Below are experts of layer 3 (counted from 0) of a mixture-of-experts language model. Rows are named router (the router's row for the expert), down (a neuron's output weights, with its number) and show model dimensions 0-255. Each number is 500 + 40 x the weight over its row's rms, rounded and kept within 0 to 999. Numbers have three digits each.
After each expert's rows: a language model's description of what the expert responds to. This comes from a sample of Wikipedia text that the model never trained on.

# expert 45
router:537463532542468526532509471550450507481509467464531520430444476504476513499527546475440475441486445522526494476524498555530502512480498507503558490456503498592495543485536452435488481565463480510453438520440507459540518442460475420486485470518528506531492519506477517500531553483494535526551494444513539563565511453503551495468485495538512541555562524486460470445543480500487406551518542544398462431540536593515449556489529489471439541492424540510495477478486499442567541463536545505494486556480550389494539476504475537492550590457542484453489563608517493463440525438550488551501548531455513491562495583495593571527453422451504495466479572513537490483492450536538549511508505441481489485431448489528541525499540495427501465485477460436476491522510540562500438539439505
down0:445546532483517435584496544532590499456486464535520481502465563495505501471431498487510476535510494538549493441479457514509461506494531485521624474477530453513473502456554473531429480448460447488487496498427477507554549458477493522501443511506505455402407497536451479420507513501548488483445529455486531514410546518493474525476448481543527513468512471492490479504456484474495517522483510528507488526507574465527518568484578547487511575553466539493553579451455534553537515465433458501510502550524437531508505490500547558450452509490501508487510531507579467429470444544539531535433436502524530542477545448545444512475541538490516560523520551538489483520516526460444519541520440452484483555376508573519401519512570498412458462468491520501507508498519487505601460530574532
down1:482440516465620495495542545516521530503487512524499490472575435487451512556537494463441522473488568472507458507496504440502519500479456455505463486439535488457555518494516523438550478481403571517516463459433526559518494514490485434501507468514514509514541525498513479517549507495521499486450414548583430530492442499491510550485498543500463518512573543524502531503481454501469508488455615499453511562520588482403508430463503555462481597524453474436428538507536486553551501517521504552492480526448481443536477433508529498476548517412541541403452442524489583425534502544489523480528491472514485540532549533470504471516539493501514539465548495549514482553426554527499543536573467489572488479459498485447534497511584444512491503491482467502513562505574561542546479459562454
down2:501441520549503454511519510467522568537549478502516464524435565469468555403561528530566497596496526566476509452477504445453540487532503536466429484527529449520540573576480521556517544470463501563476460482485485545519486512545563437524488553462418532453471459511479488514488440501491394551528491515560519502495455535518532520505510492462505497493522538491564483503436436554540444460501487553514510498543501533452485492440491474502502471518490486491460520468569453504452478469441506566547507503494449500458486489537491501488549480563505499554532518517526466556469590491552525419512491508483482464420452504469453471493483531437517537453473465486501522525432590448511560473461529463480462452503518427433540497531493626486534518538471528571483465399547449600440505507499474
It responds to: Quote marks, dollar signs opening LaTeX math, equals signs, dashes and line breaks at sentence or formula boundaries, such as $, ”, =.

# expert 50
router:530514529553471560510482467557451446489501506466494555467443511478476536552513518503453553468505496547523478511561489509529450503448552551533563448498456460558484551487535463489468496521428482423453506501434479482536511456520452464511437474483534523558517499532512551527548584491460508527562538449458555536599516466483528446440489436573532502533542546485436493431547455551453484591541493536439462463535529526534442554531570524471452482535432546469555515485435515407524540530577491449522459574499563471515514444502483530510496542473528455463484485525536495469462511458578472523477557542479573484507463556465549564497467435487473453532474546536512531489454439547511464498505562475560414518436466499515516571532563470437513488457455479468497510508528480527507471512443515
down0:542454443466454466514488566569483523473470528439463559511485488515459505521511463492504434547565562501532451478515508591406546466513524480473476496532497512479512540457537507499535492480571437417492532404522510552473506539480544508510528539539535525456497521507493577463492590463517456547495518534472533464505577518450493508493459486497463499550449489454563493486568537510489502474475532490501456527535487548456519585497511580508541550492483570514481490465543511498522519508457558467434475552590415514521490534504482501501492464516473491550557547482496441455510538493545467611474429510511495485483464480485548523443485488417442575411494570545529553515488531451453542537482480435471515541419505544595502423478444504561432489510431477526543507481478476558490484547475450
down1:479547525416542532547417519457546509613497556519481509480525457519585558549490458461483462518501482536454469549531575485428469563494465541475439521506509502490514543565449590520548504481552546463466461485501590586536525515546526469532568471502503507458484554512488511436473479502553468493470516499458466646489461460495497543546480496533466472520477492521540488538457457492482451492491548516482509541525503476450469457526462569510433454503460472513465522429474498543506525476546531607462477522498461535507472475425492502453494506475530489528523490543471500450480434532498548492502530398531505541495485534500493429549519526432486542515599564526477495511513534487512522501551448500464545495542479463431536442510372478525481460572491524502543498540485553548560491456476500
down2:560549506464479493476468507466524544459485486471558538521487534517487495570495564494549492519509549527490543497458561493459512575544506487518535493517569443532553504444492520498484485515477522476442505460566444630510490525540563470510467450424392507468435500436478440483546466543519473498510447501524495470476441557492574474548526452523458423423493508525538458448495453519549534487440494503546440512527493472522477537462524521522474474454557522501546554505566403556389489541421515486515534464563482473463515498481496453435493497495536497550546600526584492509468480538517514438529514529526500409559474482503397512538526479515489501529474427471474469523466491498467533492544486494572455456491486449432530552550512586512528524532537442560476521515530490480471515489544461
It responds to: Inner pieces like end, ach, oc, ark in calendar, entendre, Dendrocopos, embark, plus decimal points in percentage and statistics tables.

# expert 54
router:543462528589490534554465450595515458455549503454469524429429497484487565546513516439463542473495493538517507490499478548510446513442517539533583486548468465537543536497570496442456499529471491475448487497487445465528548441508474506532488476496507482526487487465466477508573561458506465496540520428465540539541581508449518459444509437511564528514549510518441502409560491566495492504509438576450472486509452549546455598470531537450515505499476553538588520478436526486523552515557481479500469567512490497531511470451504502525472575488575489438437593553533479450472514433542442523448572546484586507554499543463538547467497452429505556465472547532534513499455463501521487505527537482467455523477516500561490555487538493456485461464481417439486456551546500517474500494473497
down0:502468435503428463498545548532550517534458495510493553443463569474468498521492500466513537467599462489585473494530520562469438525499546472474516440545476509475471521493555435498432492447532453580523538499472475482536520410472501490493540502524515451437472469534503570412466497514455483476556533463517543500464541549502440508506447517445442511557496520487524507478513545469545548569494549475487547475499512478488489582547504568491500597495560522520518519537525531502493533414475525540417476429571455531525457432543478569457486568535475503565509456572539468433476555502472486504508465529473496471481542453460498512454457519492457522485566592577604534498522506483490597463528411495446507553502505480526502518536545521464489537498442511489508543506464533500506447546556539
down1:489534543473521513563491525503508490567527475471508468549517506494522548571448572426553476505446589486482514554509561485491582524401475517492456557429541528468465495517458573560588560493489486545511480497510597499500488523476521497523449552477530483477546471516490486508503496461511523514440449535494486473506504597557514514446555533484450451500538463552577534484474569529461401475452512482499510542519544455455525419453462530477455526490426499469448522514468488520560495493525537537543528549498467481486520465508599506524544560447504452515519457464428510453454511477532527477461474468571466576475471569482504494538544422518536529424503451533480484574451524478479504481495419504476576473507510506496542515436497481524493479572522517513587512459507544527549516438588531
down2:563460497489460465427530488447549568525501515438568558473520526498532533467551539508549513505506581546485494502488498477553577435519470539476487452492549512490544524515527488501459538511492524511452479461438496573507507446512484497466390550440462506518528445436530402468501498544521452543574496514526476533537511554464544496484486470489450459388490502536496453533561472497556446481470531566498471471491559429424475603484538522498427468461529500528537509524551372529508500479448510505460484479541453534428496480516569464553503521478488513561575478507587524480475543598493524463503566497489507495487497497431458516511491507549534516517471408460542490516503481512505522469474468563499442468447524449464546577476481528480493535511518453543483522472584495531477495571522548
It responds to: Closing parentheses, quotes and braces ending phrases, plus word-final suffixes like ation, ity, ington, ley, ium in names and terms.

# expert 48
router:585461521543476505466445464540456507462492419454524527468468432527420556540502541521453520467491435549522478498532505507522518499425561575506539479539498521503494496469529457476449486553475483455472499522467539468517524449503478434520471457496496587533486546488478541513563560527468527496532551419478496546486537491479515484498505444507536492533518562457448468458536464529436444520557485568481424486553492586541438550505517546513441543505464551503546509463447516391527539526516518483506488575486505465510480466450495515540539533486543459466479538492578439443468553441576521543486573560446516511577491568456545563475446475448497504520494575527503488478436461542519471485516512441572434492422502489540483546537582488445468476466466493445538446527535509540538470524459538
down0:517480452556497465528539497499533561475387415487549448521546528474456483529507482546565488470576534490508471530493464464528454502436494478541545405509472461469547488448602509504496539570524477469476485518425493483513475405508517489484525560528499504456481502473535459457502509444505519513504520428529533455472485541442460449460502508506515482544441492482540502535508513442506563503474466486512550539499548537498512526576530616566550574461511504502547496485465579496502554471489516498458472470586486499528558425479478498472573439490473516494551453540487500473463479504519453433479510515484441465445549399501529535513484523429437518425510506542591533414463569498522531472481470532420490540480490485554430510519535413459489477523504473503490490532524427441471551544481469
down1:558551566500560522500557580476463535553450507497551486483532518476529502493462530537483462495489470444488462515458566465477512468526464447492404521459503459415477557546491587562575476425479564455417464525500521471480463537537525500441490524556469561466530509551496482515537447508517549532510486539470488487493485487489522551468451464519495410500440532414550567586498476477468480507448532454443472552534567468483528435448432502450498586500513452499491543468480466462528498455522490490499530479569489525505448452560435442500523503451494505501455521481486481451488387519457533579495509512569507517441508528505515436543480467470544489523518491518510514494451512404511512529534471464562485506503538471540444491487503394457512529458546555540576524468513581464557481529470497
down2:551540526517476508533523443448523543520494425509539497483499539425487556469529535536496480485522500501449505405470482539505557458443606468406490457559517426529522482512513510531521552429512537498434519467485489588519538532500441413495460509380519534483417500468456468499485493531535540460576515544494449498451483542487515502507547521531442498410520530476526465525545495527544477562528519538566497473553399466476526542544509431538480494469584454488490506489525414521552519550513528459511514498469482499443424474552569436562519490490488514573533538561532454508504565506469503458530509480482511466479478544528423553543494489533470530479462491524513506559493576503455532399541429538515484497511543464514526514488508526471482551531559482505438455470577505555462515510488482
It responds to: Word pieces completing short names after an initial letter, like H-are, Hi-ace, H-iggins, plus nouns war, business, tax, Game.

# expert 53
router:558470526537458522477483518553495510468454450529525504463472498464486563570540525498467433493507468532546507519514488573551468478431585490531500483512511474542498489481558458435455497512508473382483471463415546464521567448506450405473478464517520481552527454456497487473489551549487530527599490470456571517565557509502514459483498488570505539512575515512491490450537445532444409573527463545433480489508524518536470551493545515501461538500453491509522514493448504455532534513576502488492471559503576438536512484434452504512530562479552467424470513591546467482439502471555441520518507544450523439573492549463552541520519498502525500454480509523517503479468428557491520516502464453513433477460485453536472535529560525484428415464439501457446514540504519559471473546453566
down0:495474474522407493587523457547504459504484510444496470461410508443505488490440496459512538497479490500536501490514446513450503506500531425475597552519561519488528412536592500513465487532570417450488449434536443522504491468510507534436505493489507467443447457579494539484436496445542471517487548479555564450495568555479464506484463452501471513497487451443534531594440508485522576478468472556502546507480457516492479530503493591520537462539452552439482478506428562519501448466491524521441467524557457515566503466481491499498495474535531523502503482517577427467463549469569491468447488474546538489478581438521510518452533487481477549474468580526550443492515465518488495454506470499387498515509448545570458457489549467538472520523469423455525483469494515468476532490549415
down1:485552559496512593475485512438461480504471536509525491559549410484539510497477527552508433519542511493477510518473547464516502555468470531522446483428446468524507521479445509550510545477533512498487506415413521501478496538457508460497447494559479468409479472460516518510531475507555587440457481479503503518480468453495532477497461490556514479519470579479499557533531487448459486476471553416537518569432461490452529447506521541481514532541478505448417518557566479507576519514512524520574556448430503459545517467520549533523423556483480491465463464514470560457495412470532537452475499494532479549481467592528451498544509444527512486492499470474496485529457567504512491494489439484583555547525479402471498517514610445539437577485543505494563445493484559482571442446522460
down2:495498482503501488550500496533467529546493515504456507502536496489472528499570502491590517493529435600492524476482517553431563511510496501476514488524529477466506550519483491500596594548495506489424494484458557532563513542519531477468546460524485504522514535491484427515493508484542499522531559499516458513421434645524575519535547513457466454445500476548518490486449485547491531434537471569443406484568505470515490599498497529622440478435501488419584511494570444590464506534458513495506537464515511474472517510473514451502450514490521491539488588543602450564493498517535503431507503469476499420543465481544482542534463449427505541492466483497518498479489488490502538499494435482475500529482541447483502514506558581489493508578487468442508436474538531502414512513531504
It responds to: Periods ending a sentence, alone or attached to the last word piece, such as ., ed., ing., )., ".

# expert 29
router:467480468531511501522465453528519491493495466498515459450409466511453566538503501461498498401485410561531522481558506549533478518438562577531535463513504486566494521488560458504483466560476484466449491515455520470499504519510465457520454499517487578532575473490480557488569557516456518484517531410553530547557512481502543462481493426533499523525509541478450483458587439518457465544552530554448433478536546591537427517462533475522446459487466568499510484453451542401529505489539523539514465572497498483553488473435466543512551532475511529454499582538491473478465577506545505556477506541451573514525521540453544551499497476482513437514508528521473502463443506609517453483514519454508483469426493524498450508505562498459486454552453495448503435528551522592540462530432533
down0:506471498495499429472508507552506527520486492463537473540481547522482445517478454494448489510523466493524561538504516517521449550427472547531479517518537388476533497506629529445415475473540447525498547398502497576458562425512458525450450484511501438393513527461481511427474491487545491565569528551589559492509568483517519465458486524561549433499452485474459541546531467568531537481400428499508451585506508506458489577521490592472479474570522508510512477500497448484506512419465494508496479508522464506514530575509530502501535436459463488489527489540551508486391459509444519563487446478533478460450492467556505483447426481522512540507519501529555495527432540464518564499529415514462482501491463469540504532511489529477462464498490439478487554506473473498486436518495460
down1:504527495522536537516553512477528542531456521503490494456479508480519389421478483477455489515500514492541555504493525572555480486502464519490438490512497528389481494484548528481610473524504591517494535450419536541428449495519514458487470459495461570434548476531516526528551562534514513443465440486519459466489474547494450520526472520538445553526500544505528555561524535488539459458466541475444561535561566534483469441417511527542470473448379494468491470527588487552553507453473514536538541564469499507469452400458467590473541488420484529489530474489466540474506472537572515498429451452528435535455537535518586447528520494492530506527496489461494499526493455514549519479476424521533492513485531468450468490495500534460503524577522487478575478490492536548580482456543475
down2:470502475484469520577517535532515525507503503503491469518485574482515523450467542537592435505521565537509529490507535494531511485568491513485490532478492519534539558546552501502544539413466515558460567496529490643525476539517522586484510548506467505466448467479546447487501527542474491533614507463475529506481429592556570522520454530558420476446515499481507472494465479543498521498557480548581440536492542509479490469499507424497524463469535539501538499485570465481424432461491530546544501428540458479450475467494508469531528484467414565516544515468514469547530530440501467485513506490523517475465545484460518526541491502542511548513424570427544514560471465461515514435547444478470521518457530433463538553525470577543464580562540482551417530457499476527482504579463496
It responds to: Common nouns about careers, schools, sports and awards in biographies, such as team, school, career, professional, season, award.

# expert 2
router:546485519539447561525510457519447438541494454492509517440508498502511576565509529457477526433504474542526461443530509558512481504431551509515555493558536509514538598488547498529475436550456457462469474472465457469504522476490450456515472491473561527527446455503489511513561518561489511488543562445438580553593509491581490466449447471555538528568558499477497514458493460489434490552567530563502469524534525575551444509456488483515480524454490517506559452526485443420544574520581490510491497538532551480510556441439510525558533540527551503512527558567576494479471576497561464542496505503438472507550534567468538545529442429507498506561495551495540540518448524534447450582513474450531421478465515497551508493478525525469529510522472463479503460522528503526496420540464453
down0:573474477493447457538549511526503474520516468471517467517467580524456439457547515483500492511558475472594495450521531529417482474466573509503542441507486485469491493461572486487426466474529419510514499477507455490488508473525535508415506456516464470479520480532455555490564477441578435462485551510502530482442538517417495446464460491565499523564453475461552566593522526494529486571488422477512528489493488487525443511499558560446437559484488544458549547506487532512549565494503514524482516535579471535563502508502550513457510428555540507488463532578492478526483540504519527505453484435583516558471513382499437505474491504558449536431488492554535541451526561577488586479478465457475467527477493531460544494531479458523468517403461538448503498459518556497443464483521474
down1:458462467455608500505511571499553502534512540528510479500465440431535475563517532532511547456539459473570513581488525502484486467433490521504441578450450479452543537545500586476579465439468602475499521473468535572443478470560436491554487477503436493516559530477472441456412540551498520528509412489501441483495507500588546488459484499553486558497475527523489574546492501578535461540456457500460540556529563540488567443462505557553473492514519467543516450519479524455510451496512535477503493534425466461508494512524444500523436572413527551469493480486450498477522466521505512583438483480538493525495513515464520472473549477492505484513536398538489493527490499513570546520476453524459557470481476531499483548500546462505495543524508486564490499554505538568507546410512445
down2:458491489489535435469462549478569569493541481507514505465478475468477600514566524495494485566494573481496494508496491468475481511508577602475517543459505559464486471515464545543515546477494467517481561533450521586510476461531538497488508562449491478440448453410465457500479520483461514519554518495556494517510536644487501490522521469599521478408521515565534507480474499482572520523445476489484431489475465530444550537492543434463557481517504532483456524499504419519487486425539545491496499510538464477476477503518526420467427565554464532566464507566546454534518610480501511482491490513456496467500462472470500465477547529542469522522466558411569536529483542503460535515503522559505500482493461497491456571446474583490514470543514456603472457498543451519434503531532555
It responds to: Commas, prepositions and dashes placed just before a year or number in dates, such as May 25, 2011, in 2019, 1988–89.

# expert 51
router:537493523527541544518468467562494472473525484543508533444478428490474565552511501442453508485520493534525464504540483547544494522459468530537571519447494453577486497467552456474407501512461505462497453512508490394493509526515484453523418492499513496548534504469502516491513540552550558481541504493467538545593542468472564428475496448567518563522557518533415469437568455507448434576531467586436481475509503571540439484495591486441482516501440564456566555511447521440521532439585531484494477541512536445500495516433517539529479550456537504454447493535540523456457499443536504537501527554499519507559483542483568554520507451467483511505450509496536473458455446527503452508532565444463435440473504515524483556490589468457511477505466442451481541536522503556510466491449497
down0:530495473484537508504574504537544490555502567506507481556480509498497435448509484529551440504485513431568511535468504480438482544483429461563514478603448434483507517469503492460461477484513469456555490425501492493538516443532539525479499539551520457392523527499482516524432478487433505522541503536505537521531555540478491488528529537558450522556450533512514530594458511504509545513489416412542516496528529479464522560554505583508502541542539521459456476485501447448519595448473554546527484437552430583529515554481514604472473457469480488511505502527523483407488522502488431551532536552467537506526433466537466508517445480476498552493511588490586524474480500482466551523511424528466438559524500514501522510404519527495429534523517423509530532436519499475466501549558517
down1:505545494517534543554443488469498496528464454460500458539518452486598440529539494533498506497485389550493462494541542538506536488494480493484476520496509483464509471475467490466532480544527538511480528481487499482491491507512443477531458453530512478506460477557523451455503541580547476486494497498555433464469475517537477508505394509559484466509516434421588578540414499487410425492507552442520538605510539524487545464453538507527513456488443517489477483554515504497635483514525502553536494505525421551468530462551504502502487459491461546463527467434433456413588428538525487494513464405577522542413515470544509485565529521478514541525477498506489490461496555501488576518551482526467434476524482413518498475483457491505531572513536491463488525481502574501595465438506476
down2:496579431474477472493515516468466459483491467504501519522515471471543546521480476478536473540483533419520537453453492490533501519488535484483409489581540523471533515543525519485495581492500528555511502489493545586512534491477443497480438485523544530496456517469445507465478507463523440512573495439527492484463499557537548506540497566485416462421586553511492485553521502612576535565489478522480461557462485480528553589489505435531426457579533522482482504509520407494406447530472528540546458462518500479405486497565567470508531535545495513564495472562542533554514517543529578510463542475468447493489429396544480572511548535501471486505487554504534479551488496472421532484444504499508542512498456461471493527546534568466463528548528454574521436451516492492502522459509548
It responds to: Function and reporting words in running prose, such as that, not, more, according to, but, and the piece est in attestation.

# expert 18
router:528460515567487551549475444577504447437480494494522521423437428492480543507505520490486531429517498563523496491522514524534474534497557496478589507481476492576467525494525471448495455555419482476492468507433492451500521487535491472524441480494458513532513501462468521517557552522520511497540492454456594599530556504502492478468505401576522547522549565515459514415518446522442454556545492518430460461508490522533428577492537541496431476506449546501575474460460508452538559491589505438507461520514543474536554485453512577513494540433569520408466546572530499460473524464504498553494549537490543527535476530473543548476455452493494515478499554509532529469458450562509451509565541406497470501451539526529515570494529484453479451495506434460456487547504487556525459484493489
down0:547500427511461455514529478562531514428475501491544524505550550498527372496539529504479502439489498493554463553487467534411476532474506520456486449542487458432522494503522547489501505445489530547518550423509434540528525464540491532462481495483499546436516494483432466417465515481544438533511516495531550461474501537473464440430475502503490498518508460486456587499513529500486530505480550533557495512514546460462552588496495551488490569565542526494489550499460492396535523497399562517472455510552441551503460544436486559447514514561505448569615552489473553487459528519499460483502464464509503477511506512556466548498448496500502547390498512496547520558519445473476527462549432527439472480542515476580453484495468494494478479498498401452513474459556501490436468582545493
down1:498503519428518568534508556393445493544470525538542537451451438452540479522567547554437536501482506520456450545550518519479570515462409501472431501479462539433539549499472533485581400514500551540545447504489486495455503429502489469498466404469570496503519497521521497552531524479581472479517520536540423465469522509532488521479473447509455438486553581470490559523522564517454456458440595457450540554492505486480498497517513533456533509503480427436460532474543450533487532518534560508533525514508519446471495498546464476508482504434566469479479481504436528485552447534553429458432466424544525554500448569525462442551566445561503552519480475518479456565532505520490494503486441517533524465489507473514479523497510505571495470527566518520546491534466512509530587507482486
down2:546475433477486452444548541518518557447513498554499454436424477508528512423505558539531549541460563471513585473462529502470565523530519474467478473494454505502537526549504533479509489527487497531437537477459514570484508514559489441445469524472458584530441498522560441493466527488508481575579554497535537483480466532536491481523487530558435517420508490486498479496441453540596508459470509501452518535524554527499524590462505444476528446504542534495573542541467471495499433466457479437523457564550473442445455537524521451547537481535455538577544481587469512524469590461506518452485490456512481498547454462460423466531466489497475472482448515480495476493484507478469587434516472485489530518448477430432501525492512545489553532499435474555444473461463452497410541577544507
It responds to: Word endings ing, ion, ed and linking prepositions to, of, for, between, especially Opening in infobox fields and birth years.

# expert 31
router:537496535525480526526427459546477476443528472452481527433435486507449588558480491455446505471509465540527480471543507533530448540448548557533560469496495489581474499478552501444429489497448489471473500485416492450504518496524443501490472491509509569522554511514487527473551543473474544478556536430486544580542547481451561478460471466547512543530526556487454525429552466571482434517557525518464431492526544529531434557497547508529411555537421546521541500463459509447584538498571529499483502505492506464516513481461486552512557558461573498456471549504574484465479561454555485543488533529437564507563494575446547548467470445440507453536503559529582484495431467528550464482548511441496470504463475536573484510515513517461501477508454485431511488529526519531533456545454509
down0:532470508525488507570590515537574572487539482479483502503503508472536431469421529475540510476537495521551504501500509521412449530466485524511458481536486517501563501445587443499507482499539565492500541417484507489519545409492461513403475497476493410452487489508445445451463536490521492554496493497548528490518554575496501393495444521515526494525500441546544554546460551549484576504470498504522544456553485500520533548508532592493510570508560546572510497467535437540491509457491533503500459545507502527470499458528500489509506507490494440493499485491461548473479471591492465476499486450494491532516556384523500567553433555485481557425496496551564458454499505465469572524537463511454402476523532499565438479452456496475472476469479443448480550525547509523578497558589509
down1:470552500503576516483537539437428482601443577482463487487512486455494562511485551590471488574501580465490527530468570486490528543525513544463478479442508485492462493519572468484536424422556541570532526487405524483448513537517478429464463505512494465454543487550535477501526443504493506391496548528551466575478496488516547501525494532512517463479514528509508514462533526469523442495454528493520527545495538510501505529489550521451481505469495483460532489493528497476559467508501542521526468556564490509629505585500423542537494540509556515518435496469474506465502456497545468499529489481496457554479501591496433441543493484507555535571506515503505530487530455604468459512494385545528483493511523461443524457477485470566474546483547550492478528433501523520481530423599430
down2:503538456465447415455505551519503567533496478492512478507533537498506545500466479463580502477495511496514460428512479466479561437469481540534406545507537491495561567511507533545531534464516510434429548494479491545518495487484557491498522494452512538478466517429495440520574478413503447538563490508527445497474457502567536506542466504468484485400461527466532471563497511528565470546449496540516477544456456504448555555457455537559526436464543540438519521490537401509420469474454582535451515509545472454466456460479532417526455457529483485506559526533507485563504565466440500474520502503470453415481470454496500519554525470429508494475408429447489503483467401462498510468519434501482476488427484451550481529492491587499480529541531415458476498460531500487481560462517481
It responds to: The piece th inside words and ordinals (ear-th, diph-th-ong), rd, third, plus sports words like Cup, games, home in league and census tables.

# expert 47
router:558484519559422499551454489599494484463490505458475546464443425525455517554542516465452508493515479501515548538549516519504462507468541529528511504502487503523536545515568489486479514517450488449473489496461477442555524457511482488510468488503439566531548498486465492477581527444524487468542550435467534514566573498452537438440498445539538553543533515508442484457487460525494507534535455560455427502543473570547471527511544551509473510521461503577560510477458548474517532466524500439472459566496499507523509484414501524510495564502613463487496538538615462483469571434518484533497574566477543504568478519462498554476448465408502526460519572531554475503453440510547458469551553462447453492449519526553490572487496495451423460415479449464484460499563531535506474486464508
down0:524452437474482417489463465567477475543453495482502485501448512526458488492500484505519526514522486518559450503488526545355506502463470522556470417586560487501518501480561508447408505485545453544522490439533451556545512475557525508445466518551499561450447521534465475476500573455530421575521580429501549513499531528466463428508489547511511536474454490516540472502500543541514478519408407463504507507488518492501522581536535611452572505529512539522518518479442469538454518519493558511401501578551460535525491459475446503478452485521486574470591562479551512421502558465476424502469533503510516481459520462509533505450469482516514512482512509555510538487528485470517507485536484568469480521500518541527464512562400487497421497490454504515492525475560539476497473557536490
down1:470528462415528559467409561485521585575445450480565469504547494538519486542507586491549489511448525548514535528526577509533538490478466551483451550436469520518556591555490530498518489514517501573463513498471525533487502547498493414464536456491427473494546536455443484503510501510488511415490414548435436470470458533528524551524525515484446420453508505513550553470488463520498501477437529476498503559529566502542569437524488517498500562546522481451438518548512519505463488559506537540524525604416474464505537501555523471539580486481477449507506547519420548443488480468595524506572469534561483560472459495496527455453529415472429509507496444513512452495461513493472521517454457507540436510483492464437501480522484497529466517550513466534554499467541518508538481547547464
down2:520522462484461505501502459487484525568522448434501425428494503512491535476484467529509501500555594502509531440520504454545521452508462425420524477461532512419522465532513524497524551519415441485462577441446544548503499486504515493481434547454463499486490468466554544458504502501536500473544542451513409513462498496420567485500494479467447402408470483508567494499514501473510507476501545545487497475480413499489481582485422508489494439399493429451562509426507432526455431449457535511453478544523463463474430495474484474543479513555487524591558506537516524462563523551553507472515558513535524496466474409469459495506506497500505506509500533490523490468527532482455508404467446448532489514522509482401513543439490574480514566534484446539524452489435489568516526505504528
It responds to: Final vowel-heavy pieces closing foreign names and technical words, such as -ino, -ola, -ić, -ika, -ato, -ene.

# expert 6
router:531528493483470513523436465585524458536541476477532506435414457520511568507514581445460511437483482556532494506523455543527459543439525571527554423539472459526536466504505515502430502542430488445469508491451448467535538474489488432503442471481463576524555500502453518487571533468486542493541515415473500511556522497474561466458520428523532579506549529475451487461552454509469494556525539574487486448499542504522517587530531556516470497486485553468572494465499546414528524447503551507436426563461476494559478500465531530502524546486538513452519555559548498454460569481515489538464567505508526502546474543468565549400456436447491483499530545536523514506485465514536430507497502490493448483442470533546487565540540488450535454498459440450537412524562487525468493526481491
down0:519488466448441463550500484556566489461509452477502482461490486481425458448470492488475454516493553512576516510456445464446434575430524545609563453578543478522526447505535463451454513547509382507504555408498470587526512435533566564406469479559503466450487502549454537442508473486491459515524596403510549515463474473534476483416438462509441522500536516497533495539532512508515560552474484510567564487493567465420497585514545554475559512545502571508498506473513528505459495435544516515478472455557448540552488497477455553460520539506499501455534495505529474452479488466511508471489472464508509535527548437497509509486418490495492513480535498511519490525551541462533537504571456542488474479525506562596538511467491539471521504453512482515489487471509515454531460547532512
down1:458487516499535525535501518469496527569499424560501494503572468461524549497477539466510443471516460441556515515530491461443547476490477500513494450531456489513508481500507510534515482497503562504448486496455490569490450560514444409508474492480504497480484461526427527497474479579539530502463397502518495508498498477498573529486451573580451477443498500570471514451491405468462475440509497443475496536536524555499519502383478497526538432439480510457494511491508554562549543536457553585526521557445470484483458437514454524531564530447566488522453484495447525396554492547524476452501554490526488450424508531507561459536552423586518516501527421514563496551502479490568462510497410493448491477479484497528490542460507465442536588553467500490530490463488574482545465414502481
down2:515554446513468456471523540586521543563520500483563459469542554451490535476525494460539491545537528434487542456485479509533587474464533543477496495586458543547562542530496505564465553493491548488454484479458477577510482560570450414468528536438548599488499439438541423472491468470503461531471469527544502469457467558499517515549457481509470488412485527450522469563488503487587502511524486526541475544457490499470505510548495503549514484508520482453548550500463449519470456530481549551484435505576512475417474460561515419515545521542473514540522512563538503552498491491499494436507531450520492439492492438493465577503528442543477499494514434515540481473490519488511570467541431507449512450518475472493524520437503581458521509527529379437466509430542495555532549513507419
It responds to: Common nouns for roles, institutions and media following the or of the, such as President, University, station, album, referee.

# expert 24
router:531503539546487536532457476498452504454479506454506528440479447498450578531473503492439557476484454517523528485523537553516437520436537494497546503515508510498458469457532417491467496559454479461476513497433563432533511477511477464532514483521545558582471532513493550498551547546497514474533538449472512574549555450444583490422513478537550518562555562539472512438553452484419435601557489538438486443540482543539439545474530516507440558454500552506540502436433503427519526481569507526465480566521507465559505445463474565494521564487569462438459520522561489457476560455532447522444546524451555515531492548485572590507452466498481526532503541500529485454457482483491503489521529436530447506487492475522450554482542485494467503504525491442500485547497473560583470537463541
down0:513465466540443474497507507507518516515498465487544467500533551468510518446426433563506505461561454476518461514400474510445484502437530435497544425533472504474531495474599480530500569506546449419507527475469506495509539492417486504544525544534492484478434456517492514463517493430534501473513541457542624429525502539461515485486432506490471505464489436451497517485510468510494528521495465460483515494571485538421505540518479657483534585527464583535501518508457494528523552427518518497466433538571432531578461532494480479525499514468484492518571544507512524490512512560497432478438530408511551476470496451524469514525534531567431603480618516502563491475525479455482504492495484494455539519467496446519446529472518476555441488475500468477515469542480432484484531491489540
down1:503547501533555479516510509499417493577447502492516499549534515434546538494439474552462444461481437505459550413488575474458468500552503545494455476447474485486466480498485501538602539498529566529537473491469570500492514533512531472512525550483510555472547487525485535515560496500496459446506428484565533536461513570516566502506469484525489519515495557461545572506534494527446455519508540474530493564473470499517478392433508488458541498486490448511433571506518565550611480491462473534528499515502440510488472402603513461441513472514511558538501458482466457416562485471473510511473460534531522491508518519582550478497528472500497478536530455536455487577458509483495501547542501536528494470475478502479462528464464468559439629515544495500527445503417511531584450398519523
down2:511521495501526472487538521440459493576502510445551494515442512472532495501490534447573559490494480423487449520482474554530530485587459529465468518451542525491494545528449450494556524493439498520483546465480469523499499467495574449517452510493502497481535500422448540439449473475535435526597499459522453578484427525468503500612482504536486473489528492523477471541530517453532483503489578585511474419514449508532543486482390409468548476486513449476559490498640436474489473500494475494485514475556515476437478483502538472506473449542517558461582512531490490491516505475564502510516499573493478428453466515553379514536481494528544518448436482511509502481518510491505530509472495501475495512459541452513493550431527563439470525507562411484428470510475438500433543505452434
It responds to: The letter y and endings like ry, ly, ey, ty, plus Y-initial capitals in names and table entries, such as Hy, By, lengthy.